Experts of a small language model: 96 ReGLU neurons an expert, a shared expert of 128 neurons.
Below are experts of layer 4 (counted from 0) of a mixture-of-experts language model. Rows are named down (a neuron's output weights, with its number) and show model dimensions 0-127. Each number is 50 + 10 x the weight over its row's rms, rounded and kept within 0 to 99.
Before each expert's rows: "comes before" lists some tokens at least twice as common just after its tokens as in all text. This comes from a sample of Wikipedia text that the model never trained on. Tokens count by the router's weight.

# expert 30
comes before: "1", "2", "3", "4", "5", "en"
down1:63 61 43 49 57 56 52 35 23 61 51 53 50 66 41 44 44 42 57 51 58 56 46 49 50 48 34 57 64 40 49 45 39 52 42 43 57 52 50 60 53 33 37 49 48 50 38 58 52 45 74 67 62 48 42 52 54 56 59 51 56 51 48 48 51 61 36 62 47 57 67 53 55 44 67 48 39 54 50 51 41 40 62 47 61 57 50 49 66 70 43 37 34 55 32 24 32 41 65 53 54 36 57 78 42 74 51 58 42 51 55 44 59 43 47 45 51 31 42 62 45 46 45 37 47 38 45 56
down2:49 24 83 48 43 50 45 54 53 63 43 36 49 47 59 39 57 42 55 32 49 41 49 49 39 35 60 83 37 38 53 47 43 56 52 40 46 55 45 39 58 54 45 51 56 36 40 49 48 48 57 56 51 43 66 40 43 60 59 29 49 53 44 62 50 62 66 69 57 39 29 53 51 56 56 57 44 55 50 41 49 63 39 59 62 47 65 43 41 50 45 45 43 60 57 46 46 69 32 51 67 47 43 38 58 55 44 40 41 40 53 48 56 69 53 59 46 49 49 65 47 50 63 47 35 53 47 66

# expert 38
comes before: " |", ".", "0", "°", "%", ","
down0:43 31 40 50 58 53 32 51 38 42 48 61 50 47 50 70 35 65 42 61 56 71 39 40 45 59 33 63 43 58 65 62 51 58 36 39 50 51 53 36 58 36 49 37 60 47 62 34 50 48 62 60 38 63 40 53 43 38 51 44 53 56 44 53 58 59 62 44 45 62 53 59 54 29 31 42 60 46 42 71 55 46 39 38 36 59 48 40 59 59 49 59 35 36 49 38 50 52 45 40 45 50 46 53 41 55 48 57 42 30 47 49 45 47 72 53 30 57 65 52 61 54 45 64 52 55 33 42
down1:55 48 48 38 41 36 63 63 45 56 54 59 61 42 65 67 63 53 54 47 36 50 54 49 34 44 36 65 32 57 68 52 57 64 51 31 44 61 57 55 32 43 57 50 55 51 50 63 40 56 48 48 64 53 48 70 36 47 68 51 40 37 55 72 58 36 49 71 33 65 46 50 49 50 68 44 44 42 64 61 70 56 34 53 64 63 45 40 46 46 50 59 60 33 43 49 42 41 39 47 63 45 50 44 44 51 61 40 50 47 52 48 46 41 49 33 58 40 46 54 50 49 61 55 33 38 62 43

# expert 23
comes before: " ", "\n", " \"", " +", " −", " —"
down1:61 61 51 52 55 46 49 52 60 48 49 41 48 37 65 63 46 31 61 48 51 44 41 46 29 47 51 68 46 48 63 37 44 64 51 46 54 35 51 52 54 63 67 53 44 44 52 30 63 63 46 46 49 60 81 64 67 48 58 20 46 56 31 49 43 40 58 49 57 57 46 49 53 54 51 71 42 50 52 32 67 49 56 72 38 41 66 45 63 63 59 53 51 54 36 55 49 45 60 47 47 26 49 37 50 58 54 56 67 53 66 53 54 56 52 52 52 44 50 45 61 50 56 55 54 59 43 57
down2:42 52 56 44 54 51 61 44 47 41 51 68 44 52 77 54 56 43 58 36 53 44 44 54 67 51 65 63 45 53 49 52 49 53 62 50 45 55 53 55 61 65 40 66 43 45 55 36 79 40 42 39 64 41 47 49 32 35 40 39 38 52 57 54 66 56 49 63 66 54 23 40 55 30 36 69 50 64 59 53 61 47 49 44 50 48 55 36 32 47 48 28 49 32 55 47 37 57 44 53 48 40 47 43 55 40 50 39 42 54 60 40 56 60 51 64 47 35 49 54 47 36 55 40 43 42 54 45

# expert 51
comes before: ",", " |", ".", " States", " and", " City"
down0:46 41 45 47 51 69 40 47 48 44 38 33 48 51 39 53 65 50 54 31 44 70 36 65 54 57 55 56 31 44 54 34 57 73 50 51 47 47 47 42 49 54 42 45 42 64 48 52 48 63 60 55 51 57 52 54 59 44 54 64 51 54 65 62 57 47 64 36 51 48 56 52 63 61 34 49 60 71 46 47 44 51 41 27 31 35 60 42 56 39 55 65 43 47 60 53 33 58 53 66 44 60 37 53 40 55 60 46 39 70 51 57 51 29 53 54 60 58 52 34 62 55 47 49 31 63 58 66
down1:36 54 45 40 53 44 34 62 68 52 54 35 54 48 61 49 33 53 39 48 56 69 35 49 51 65 52 41 59 38 41 47 36 60 24 36 44 48 46 61 57 40 65 50 49 46 38 55 47 75 42 38 58 26 46 55 56 53 58 60 52 59 49 71 24 56 57 29 53 63 42 58 53 62 45 49 46 62 42 54 44 52 47 45 46 57 46 56 38 44 39 37 44 66 32 42 43 53 46 53 63 52 56 54 48 34 45 57 41 51 62 49 57 43 52 57 57 55 47 57 39 61 54 44 41 70 55 35

# expert 57
comes before: " of", ",", ".", " and", " in", " were"
down0:50 57 30 60 44 48 39 36 39 55 50 28 42 61 68 34 45 53 50 45 53 58 52 44 61 69 47 44 23 55 46 50 45 29 47 46 47 51 45 37 46 57 61 64 54 58 38 20 63 57 65 46 39 60 60 66 43 37 47 51 58 43 43 57 52 69 50 73 64 53 60 59 54 47 47 63 57 62 42 73 46 46 56 48 35 45 67 56 50 38 72 45 59 56 59 53 64 52 36 44 43 51 55 38 40 45 42 52 49 49 57 53 54 56 47 51 59 54 55 48 42 55 43 53 54 53 46 64
down1:40 59 69 64 41 47 48 63 58 77 57 54 59 43 34 56 42 44 55 39 55 50 60 62 53 52 52 39 60 62 51 69 65 43 60 49 43 38 65 56 50 48 39 50 36 52 60 53 49 55 58 45 49 65 48 60 70 50 34 63 43 34 46 59 43 44 45 50 53 51 35 33 34 53 48 57 42 52 51 44 59 40 53 56 42 49 34 35 52 56 30 54 45 55 50 42 66 55 54 64 35 44 59 47 76 55 55 50 48 43 33 57 42 56 40 52 51 57 71 73 47 39 53 70 40 48 54 55

# expert 37
comes before: " the", " be", " a", " to", " that", " his"
down0:55 38 71 53 57 56 41 66 41 46 53 59 33 50 40 64 32 61 52 51 40 40 44 50 56 37 41 56 52 57 32 42 62 48 44 48 38 63 56 54 66 54 61 56 50 48 52 55 47 64 40 59 41 62 61 37 58 47 33 54 59 43 42 77 65 53 64 58 52 53 32 62 61 42 48 62 38 45 56 72 59 54 64 66 46 47 42 51 63 49 58 28 47 54 55 61 50 49 42 45 50 52 47 60 63 37 48 35 44 30 47 50 31 69 43 37 38 55 66 52 47 46 62 48 53 53 54 45
down1:56 51 48 51 59 63 52 39 53 44 36 43 39 42 50 46 48 46 51 44 53 66 58 62 59 53 44 44 39 48 53 36 46 48 47 18 56 58 57 59 56 65 58 35 43 50 38 69 50 38 54 28 26 41 48 41 59 56 50 59 45 35 64 47 39 45 60 39 55 33 33 51 45 64 24 51 34 60 55 26 47 38 52 64 40 49 40 57 53 54 40 45 42 52 44 52 35 56 54 46 57 38 45 46 63 45 44 43 32 42 46 50 56 54 44 45 53 55 48 34 45 46 63 51 46 49 46 21

# expert 13
comes before: " ", " The", " \"", " A", " S", " but"
down0:68 36 45 43 46 51 50 61 66 44 51 58 57 53 53 24 43 72 57 49 48 68 55 57 35 46 37 59 40 51 43 67 44 43 48 46 37 49 52 48 44 48 33 39 58 36 57 53 55 47 34 53 59 56 47 51 58 35 54 34 66 54 38 45 60 54 45 49 58 33 61 57 44 38 53 66 46 40 63 35 68 45 35 54 66 54 45 48 58 53 63 66 55 61 61 54 59 34 41 47 52 63 39 52 55 41 68 61 62 41 47 31 39 38 63 41 45 45 55 63 57 40 32 48 51 49 63 45
down1:53 54 45 59 36 34 41 50 60 42 31 36 50 50 43 45 46 42 61 62 65 68 48 35 42 44 56 43 57 64 45 48 68 51 58 56 71 46 42 51 70 49 51 47 33 44 66 57 47 48 63 47 61 30 35 49 35 48 66 37 43 54 60 49 39 47 50 49 60 55 39 64 56 58 60 57 52 41 56 49 52 47 49 35 42 49 30 68 57 26 51 52 51 31 62 43 42 61 39 50 58 60 59 51 42 50 52 51 34 59 56 43 33 54 61 69 60 46 58 60 57 65 55 48 44 39 64 36

# expert 10
comes before: "ed", "ing", "ation", "ated", "ment", "ate"
down0:55 46 37 46 53 62 37 26 70 46 44 38 52 34 51 38 47 60 52 57 46 27 49 45 75 33 41 51 47 44 64 52 49 46 47 55 61 48 37 37 39 55 57 51 55 47 60 47 44 39 40 58 46 38 64 51 62 46 52 51 57 36 51 48 47 35 43 46 64 34 56 61 45 57 53 81 38 49 65 42 45 47 58 59 41 37 40 49 47 47 65 54 56 30 38 74 43 50 71 46 43 47 56 52 59 49 46 48 54 43 54 50 56 57 55 50 36 46 59 71 47 62 60 68 56 51 55 65
down1:35 57 48 51 56 79 47 47 54 58 45 48 70 54 39 51 53 45 44 40 61 42 55 42 49 59 57 53 48 48 51 38 35 46 51 54 48 55 56 18 61 50 52 35 62 68 70 37 39 53 38 67 51 60 60 46 45 49 51 58 44 38 56 57 61 40 53 47 33 53 44 45 46 40 59 52 48 44 61 45 49 42 42 41 57 54 43 45 47 45 78 39 55 51 66 53 59 23 56 49 42 73 46 56 58 46 59 52 48 36 42 68 39 39 52 42 45 72 39 47 47 62 56 66 42 54 59 45

# expert 19
comes before: "\n", "1", "born", "2", "S", "C"
down0:49 45 51 69 35 54 37 46 52 30 47 49 51 43 54 63 66 52 52 42 45 45 65 52 48 50 39 38 49 45 59 53 50 49 61 66 61 30 59 48 61 47 58 47 59 39 49 53 57 54 48 29 57 41 46 45 64 56 38 61 47 42 60 55 46 56 53 52 52 58 53 45 50 37 37 58 46 56 52 48 33 55 57 56 50 41 57 41 49 43 56 38 48 29 73 56 48 67 61 50 41 75 53 43 62 49 22 43 49 65 41 67 62 28 59 57 47 39 72 46 64 51 55 36 45 71 49 43
down1:35 42 40 27 28 45 55 64 57 54 34 75 56 43 54 45 39 41 63 52 47 37 52 54 38 50 43 29 46 49 53 39 58 37 49 62 34 49 39 74 42 52 46 27 60 43 50 49 57 45 62 51 57 42 71 46 48 49 57 37 52 59 50 55 46 36 40 63 55 56 55 38 54 52 58 56 52 48 52 25 64 62 48 55 49 43 64 51 49 60 45 45 61 67 65 52 52 44 50 45 41 34 70 50 64 37 51 62 64 42 54 54 55 53 45 65 53 57 57 58 47 61 59 54 37 39 39 42

# expert 33
comes before: ",", " (", "\"", " and", ";", "'"
down0:47 55 56 68 37 44 57 55 59 42 64 53 52 34 32 52 57 38 59 38 32 28 39 57 53 55 62 59 65 44 47 48 44 53 48 75 40 51 56 67 59 52 60 51 57 70 71 60 42 55 57 46 42 43 35 41 49 46 50 40 67 59 82 64 50 54 41 34 33 59 43 58 46 46 38 44 43 36 58 49 65 56 64 45 53 41 41 42 43 44 55 52 52 54 49 58 55 42 44 49 57 68 55 46 41 54 51 49 58 53 54 54 44 39 55 33 52 65 42 50 55 43 49 36 55 34 68 61
down1:44 73 47 54 31 43 46 49 53 26 54 57 53 40 61 66 65 47 42 43 53 62 53 33 64 32 56 71 39 53 49 50 64 45 58 66 51 36 63 48 60 39 50 45 46 39 51 55 62 55 72 47 52 41 61 52 48 40 52 50 64 54 45 65 48 51 35 68 55 41 53 58 58 44 41 55 66 72 48 51 54 44 49 54 29 63 59 50 57 54 48 43 61 47 43 50 51 41 63 26 65 44 55 34 56 55 60 48 43 49 55 58 49 49 36 45 53 32 45 48 62 35 33 46 51 40 36 51

# expert 56
comes before: " of", "s", ".", ",", " in", " was"
down0:42 31 46 41 40 42 60 51 48 52 63 61 57 45 51 59 60 36 38 46 77 45 49 61 52 56 45 51 42 58 50 51 44 39 38 60 66 48 56 40 49 43 53 25 41 50 56 48 43 37 50 48 52 40 28 52 75 45 42 54 44 54 56 48 40 35 68 33 48 44 58 51 49 43 34 64 56 50 50 73 42 45 51 70 47 54 43 56 54 49 40 48 49 58 35 66 50 63 42 33 46 58 40 42 47 47 59 51 53 52 64 47 61 46 69 53 43 50 62 51 64 40 33 69 41 32 44 69
down1:43 44 51 47 45 51 41 39 45 66 36 42 43 60 51 54 39 48 67 51 53 59 33 70 46 44 57 33 35 39 39 40 39 62 50 54 44 39 45 44 49 55 43 46 57 60 38 38 42 69 66 36 62 67 47 45 73 51 58 41 53 46 36 48 66 35 49 40 54 55 50 45 54 60 46 58 52 48 71 56 74 49 61 52 63 27 38 38 75 45 76 59 42 52 58 48 54 47 49 56 38 61 43 47 62 42 59 57 42 55 48 48 52 42 35 49 44 59 69 46 46 55 45 56 44 55 50 47

# expert 16
comes before: ",", " |", ")", "–", ".", "),"
down2:23 66 52 58 54 50 56 63 40 57 61 59 39 43 72 48 63 51 58 39 59 32 50 44 68 54 54 52 55 59 62 49 55 53 64 38 42 50 60 52 52 37 43 42 43 52 40 55 55 54 60 68 43 36 37 50 44 58 69 52 48 45 37 34 65 43 56 51 46 37 42 26 56 60 45 54 50 41 48 58 58 33 37 55 33 44 51 45 45 54 54 66 62 66 66 57 60 55 48 38 36 45 48 39 35 57 49 45 54 56 36 46 53 72 60 39 50 48 34 46 52 68 57 62 36 42 47 48
down3:32 38 56 28 51 54 44 39 47 59 50 46 39 48 51 48 45 53 65 58 39 62 42 58 56 48 50 45 26 64 65 51 44 50 55 49 69 44 55 30 39 39 56 38 56 26 43 48 34 59 50 31 61 68 55 44 63 44 64 35 55 55 54 58 40 41 52 55 29 42 46 56 42 50 58 61 46 48 77 47 42 46 32 57 46 34 30 57 63 36 49 64 39 62 50 47 51 53 53 49 50 39 40 56 65 42 45 46 49 57 50 47 33 49 61 43 43 46 46 56 54 52 47 34 46 58 38 64

# expert 21
comes before: " the", " ", " a", " his", " September", " October"
down0:55 56 74 57 60 52 50 56 54 33 39 50 54 57 26 50 32 64 64 46 52 50 46 52 47 41 41 50 46 36 37 57 62 47 56 48 39 43 30 70 49 55 47 67 44 45 45 59 54 62 28 66 51 52 57 62 35 46 56 39 52 36 58 50 32 46 45 33 30 45 68 27 41 52 41 47 46 51 63 66 48 65 58 38 58 58 55 51 50 50 51 53 49 65 53 45 45 66 49 57 45 60 40 48 52 69 51 46 61 41 45 54 64 42 40 51 50 66 47 51 31 58 30 51 50 53 42 53
down1:63 57 55 50 41 50 54 42 40 39 54 49 66 48 51 46 54 49 22 53 30 34 45 48 58 37 44 74 65 47 44 53 73 59 59 30 57 68 44 48 41 59 54 47 43 40 44 53 57 43 40 54 64 62 48 33 67 49 47 47 48 49 42 48 51 53 68 59 55 51 51 40 56 49 60 56 34 47 54 44 47 57 69 49 38 35 65 50 39 58 53 46 41 62 47 59 57 48 43 56 64 71 67 65 61 58 45 44 58 36 59 56 26 38 25 54 48 52 60 55 47 60 59 48 48 41 48 53

# expert 8
comes before: "0", "1", "8", "9", "7", "2"
down1:45 78 56 32 68 46 59 45 43 42 40 37 58 45 40 38 40 48 42 44 28 52 42 43 72 41 39 43 32 48 46 46 49 46 56 58 39 40 63 54 53 64 33 40 42 54 48 38 26 55 64 57 47 48 56 60 49 57 41 62 49 38 55 59 52 52 57 67 41 40 60 48 43 39 66 55 61 44 52 67 65 41 40 47 49 57 52 41 60 43 43 36 32 46 57 55 41 48 65 60 46 38 38 50 58 49 67 59 47 54 52 56 51 51 43 65 37 38 46 50 48 46 59 55 58 44 63 72
down2:53 35 58 45 62 57 40 45 33 43 54 41 57 74 57 49 51 67 43 58 35 63 50 41 54 61 46 54 48 40 53 50 48 40 48 44 43 42 39 42 68 55 64 76 57 60 61 35 56 40 32 54 70 44 52 55 52 67 38 71 54 59 45 42 37 42 55 46 63 49 42 39 62 46 45 49 31 39 36 49 42 42 42 40 67 63 39 41 63 52 52 57 45 39 42 42 54 56 53 56 43 52 49 51 70 55 51 61 57 35 53 57 66 70 63 56 50 64 51 55 58 63 54 67 53 49 44 46

# expert 12
comes before: " the", " a", " his", " this", " their", " he"
down2:41 51 50 51 53 40 42 44 51 56 31 52 55 57 66 54 57 58 59 49 30 43 71 42 44 59 63 77 46 53 57 43 76 49 45 51 48 45 40 64 44 50 59 55 73 47 51 43 52 35 30 59 55 58 38 60 51 52 63 63 46 45 69 38 38 60 54 54 51 48 53 43 49 48 38 62 54 41 61 54 35 42 45 53 53 67 60 56 41 52 52 53 46 34 35 36 53 66 48 60 57 57 45 57 45 56 42 44 28 59 46 32 48 54 31 53 32 66 42 68 48 60 55 63 45 55 46 55
down3:39 53 49 70 50 51 51 40 42 59 34 37 36 70 50 51 50 34 51 41 58 52 55 78 50 52 47 60 38 57 52 49 39 32 50 35 52 35 41 53 50 50 56 45 74 37 42 49 49 54 46 55 33 53 41 51 57 61 46 53 42 73 44 47 58 56 53 50 58 56 53 45 62 53 67 34 68 57 54 58 45 52 44 53 55 59 51 58 66 37 39 69 68 64 58 28 43 52 67 26 36 53 39 52 63 59 47 63 33 52 47 46 50 56 38 48 47 49 63 57 47 60 59 58 50 51 56 51

# expert 7
comes before: "==", "===", ":", "The", "=", " by"
down0:52 54 60 63 57 67 43 60 40 42 51 67 57 56 39 29 47 61 34 42 53 45 49 56 61 49 61 34 47 48 41 54 43 49 59 44 38 61 77 57 49 64 58 80 37 63 45 62 39 48 48 37 51 64 74 32 47 55 58 52 52 51 48 65 47 54 39 65 45 41 48 52 47 49 58 35 43 62 50 61 38 41 55 57 43 50 53 55 47 62 43 50 47 63 44 25 59 53 52 52 69 51 29 63 50 59 51 46 44 33 52 59 60 47 34 49 53 39 43 41 60 43 51 46 58 47 37 53
down1:50 48 57 48 56 54 75 44 47 53 39 42 47 45 57 50 51 48 59 56 52 58 58 53 49 48 50 41 63 38 64 66 40 42 54 47 50 59 37 36 63 37 37 62 66 57 50 28 60 38 56 25 42 42 63 22 58 37 57 38 56 57 36 76 47 69 42 34 51 53 50 49 63 48 49 53 45 37 64 30 35 62 51 54 33 59 43 48 47 67 41 56 42 54 52 48 64 63 43 56 54 53 55 37 48 52 50 55 51 70 51 56 45 48 65 37 47 60 47 43 49 50 46 62 53 42 36 47

# expert 53
comes before: " the", " a", " he", " and", " it", " which"
down2:58 61 54 60 35 33 51 37 71 36 40 56 64 52 32 51 46 30 48 47 64 43 52 63 52 53 42 41 48 41 41 54 30 43 39 60 39 44 37 60 71 39 43 49 63 53 57 58 69 53 45 65 49 54 46 53 58 43 45 43 57 41 36 45 55 46 38 57 68 59 47 45 48 65 39 48 56 32 30 45 57 37 46 38 36 39 47 60 46 40 57 50 54 41 62 57 59 54 50 54 66 66 52 52 44 56 61 55 39 63 57 51 56 65 47 60 62 47 60 39 46 68 62 55 64 60 64 64
down3:43 55 52 40 52 42 56 49 60 54 57 46 56 59 59 38 65 44 33 50 47 48 30 47 48 55 46 61 41 65 41 58 61 60 54 50 59 50 39 66 54 56 62 54 46 47 44 39 56 57 57 44 21 63 45 53 47 38 47 52 41 56 49 50 28 67 51 37 40 49 30 40 46 65 76 47 54 66 52 67 40 45 39 49 47 35 35 33 30 44 37 61 43 50 63 44 56 37 57 57 55 40 45 56 39 68 29 54 51 47 62 64 65 53 48 49 55 48 42 51 39 60 46 44 61 59 35 50